Experts of a small language model.
Experts: 48 experts in each of 10 layers, 64 SwiGLU neurons an expert, a softmax router, a shared expert of 64 neurons.
Training: a variant of Adam for the experts, 214M tokens.
Below are experts of layer 3 (counted from 0) of a mixture-of-experts language model. Rows are named router (the router's row for the expert), gate (a neuron's input weights, with its number), up (a neuron's input weights, with its number), down (a neuron's output weights, with its number) and show model dimensions 0-127. Each number is 500 + 40 x the weight over its row's rms, rounded and kept within 0 to 999. Numbers have three digits each.
After each expert's rows: "raises" lists some tokens whose logits its average output raises strongly, later layers aside. This comes from a sample of Wikipedia text that the model never trained on.

# expert 1
router:449517460525448528508466438541529480527532548569479478507486461572423485496500487466555508481504515504530447461446455475467484554501456555516506465474536469559465511589572445457462587494499489500557476467516547434471434466506468497451434520574559512469486492515491536514549514526542535459557495478532475545432521506457511511453491482530597532525534542478511419488527445454445495569437
gate0:496531484474506573538518587477485460495465439460464579529538555509518503514434493496476521440462521503560542555424494523511571481532505568538516505490535507504492517544479479481528435517501450507515517468589529496431499522438499470569534532448451465521520550443504578506504420458508466387539475491481481474478494555483488558532425462512493514483435571550535494562549502477516551485554
up0:508491453521514456476504482574493488509541491483540469488474444496499467546534501532532526551562484442486442491547527449483512497462531452550532460551433475507499463440476475582489470498467568484480533531434530525490535507569561485423524434545601542448445442520483460487514545541463527546513552543528540494511507461489525459494585526495555510515520431415554522446413465521470448449465
down0:561472518543518476492500514480494476492455494576520600527548515534466479499501499508457424480512481513506504550487522543403515501536576480481472539485515480516449466561543526456570529559498473568573487500449572572497487494478512481518459432464491485465477554432418477493491507471474431551600510444519509412511479411492538482450521495532490470554530487467478452499558530504470525487418
raises: " the", " his", " whom", " its", "ests", ";\n"

# expert 43
router:512437433565501571546511449514464522564520504522501556557508457506494585474545484479519561517515502440509514523513430507538437538501573474474530539545453426560483456541527498451568513548557544443484499486462571509465482480531503487547517489504462550517486462537478587541543498506514501509519397492473534487548500435444501497517436445550470541532464484496521507448488486563443434532434
gate0:465545534420439545526520515550557518518565499509436420564491482538483504492493499495448466396442455529475531563485518457472521523498502508486470487466512499542486490541491478435505537437506455595565518534475592561565458488599453455509529521584465420469498507464568516488574552504480528513569432536482544509514454488497495531485524491527522469478470463481513452494472469470541500484500
up0:464466415435412573547488524497583522528570524572440475468514487508509479455461441489474488439482456493504539522442510517486496518491517534510491500545538493531469512538520531458540515427524487556501466500440558513457494441552422528545517458559436466460561504455636534495530550478500523511546491488514484507573507475509506524519522457553467515498519530511503468560459447543499531548417
down0:472519460415432505533459469496485450528593436563479553534485458444488548484481482514497508491487489541607432555549503498553503496480472478500519504524485518436494514536482482415535515447570502480568470530463513510491524521470562504547541474464513452585430536503515506542502514491456598568550476457517501513460502554441521463525480468452460415463550512545566508483532520507490469520437
raises: "ct", "ather", " ever", "ically"

# expert 32
router:510537465605472488577543490493556477489496560542536508536536506530480523504451489521472512508575525525466440465566527453460535544463456485549530445482497442534462463510499502448468475523482487468511494427480489419490430428475546536506534470504477435517488495561515466553564540526567613506460489483465511524518522464538481561418554499517475462512514574495454510465528487569438442532455
gate0:515515480486533447431515513471487585491479436482506548543509490478537536510539507428541514463476497502521559546481461492492516480468533507513457499465438551455471500497526483486482545479542545471515447538568500589534534528439521486504461445523522529538551583465545475443522539529461491554470468471414462451445549473443506444553452536423515490523481424527535509563518492425545613457530
up0:543472509506537517530503459491479501553500498443464510473548573553476529530519490484461400498490504579456426447486495474475504474506475479464402562390493523479474477463504493499460490532537442523564538492526484487470563539484441480484579501522533462467531501500441459526491531560520459509499558449524489525491570527436455495434571479563370508535492533455518446513496510532513559500535
down0:487452492483425477501497551473441567553454555565596540513489503434563440489502499482531497451474469525507480572465470525475513500510519499485459554523479525577486479466440480474512569474463472455510568492466434522510540388527570481457475444549505564506540533535491528558484522536458530529412521482519458497579505469482535442502478500515539511523511563520471497444564523415489529464502
raises: "art", "ram", "ubl"

# expert 14
router:482540514488436559505523429494403493595576477495516538488510484512491504491568472544534555530504507533470498511464471483437487498510419514518559496495455477506441489458540567428549500495550550458478423475517461467519472564503506544493566506475470477475519463598506506462538506568530551594525454481474586502465512444526490537508460479504451473511461449484564511485501517560438492502425
gate0:500514528455455530527456520454539512547529448514565423496534473572442464471463560467494506534429512510480501534494469525525457507491509411445568517457518540476455469474486522548493512481531532518444470398399472520540550530544443494511485570526477523478508533388560567521477539521500489460544540517510460476491451477505526551432551487588518472493448545498490468439500484471529496485568
up0:536506554524532515444541428465496486561475544458455485487570530454498481526504562525518502524473483562497426487517440480450464450448457498564496543533523448476487595476573448496481554437502541511483504500548527493510503456568513566552489538426528478516495470526449460500503510472506496477484539507563514539415535508489472456523421585539503373519528504454479461488543506475462562542490
down0:545553550542533517503477471468472471507613450518441506528491516525510485507514552525552505406431504519511546488526430459454501412456440553539487506534540495426485473515478479467457502541539532564443522505468550497519510455497556480508465465527523427560541524506492525510510467497527460394459436481414564523491451495521504520521559415536443492513482585536489533500489520516526532544454
raises: "ative", "atively", "ious", "ined"

# expert 41
router:467576528490560535467467521527476505445485540471452442520512524515505447479419527534505523486490547479480476460576598482423515526434434464465443460541548564505453551473489516557451500461437491501498488465511462458495530533491497537535521486503529457560454493560435503525490485480489477454458617546555487519456475482560543465493550561476549477463526588478449575514502549497512525467481
gate0:517497448558451495434479525464477432505561504474511556466480553460497521526526546472536492525473558506572464436539508499525469556505464456474586551495557522448579466483504476510598442441440490479515506493547565489460433503483509488486494517466538505466425480516467547556476497543485487420554566534588490495530592464475483497478487543472453455511566507495469527468534448507536443484451
up0:524483481464434500476517454481560507536478565524542422417411496515454489563502530571478542542492446501491552458532509450530471472590470564456487461482521408485483521501488524449507530513519512511458518493452525496440496521561526454547513411439492497568415418491556443503481490524482508558511491531487461518502468521480558444555483472487569549573511501499491468487494531464516555499566
down0:510453459482476483452499514514507513476530441547465565495499562577514535431483549497516542502470480568482527489510518474509426600483423500466487437521512464516455564489451451387516569521482524543504429484502482544482492554552485493535577530438533564492471463429515480539536445450456497524521490492471503525503444462507519469509525440484481574592483517529524439552578500483480549486507
raises: ":", "ed", "ition", "sh", "ly"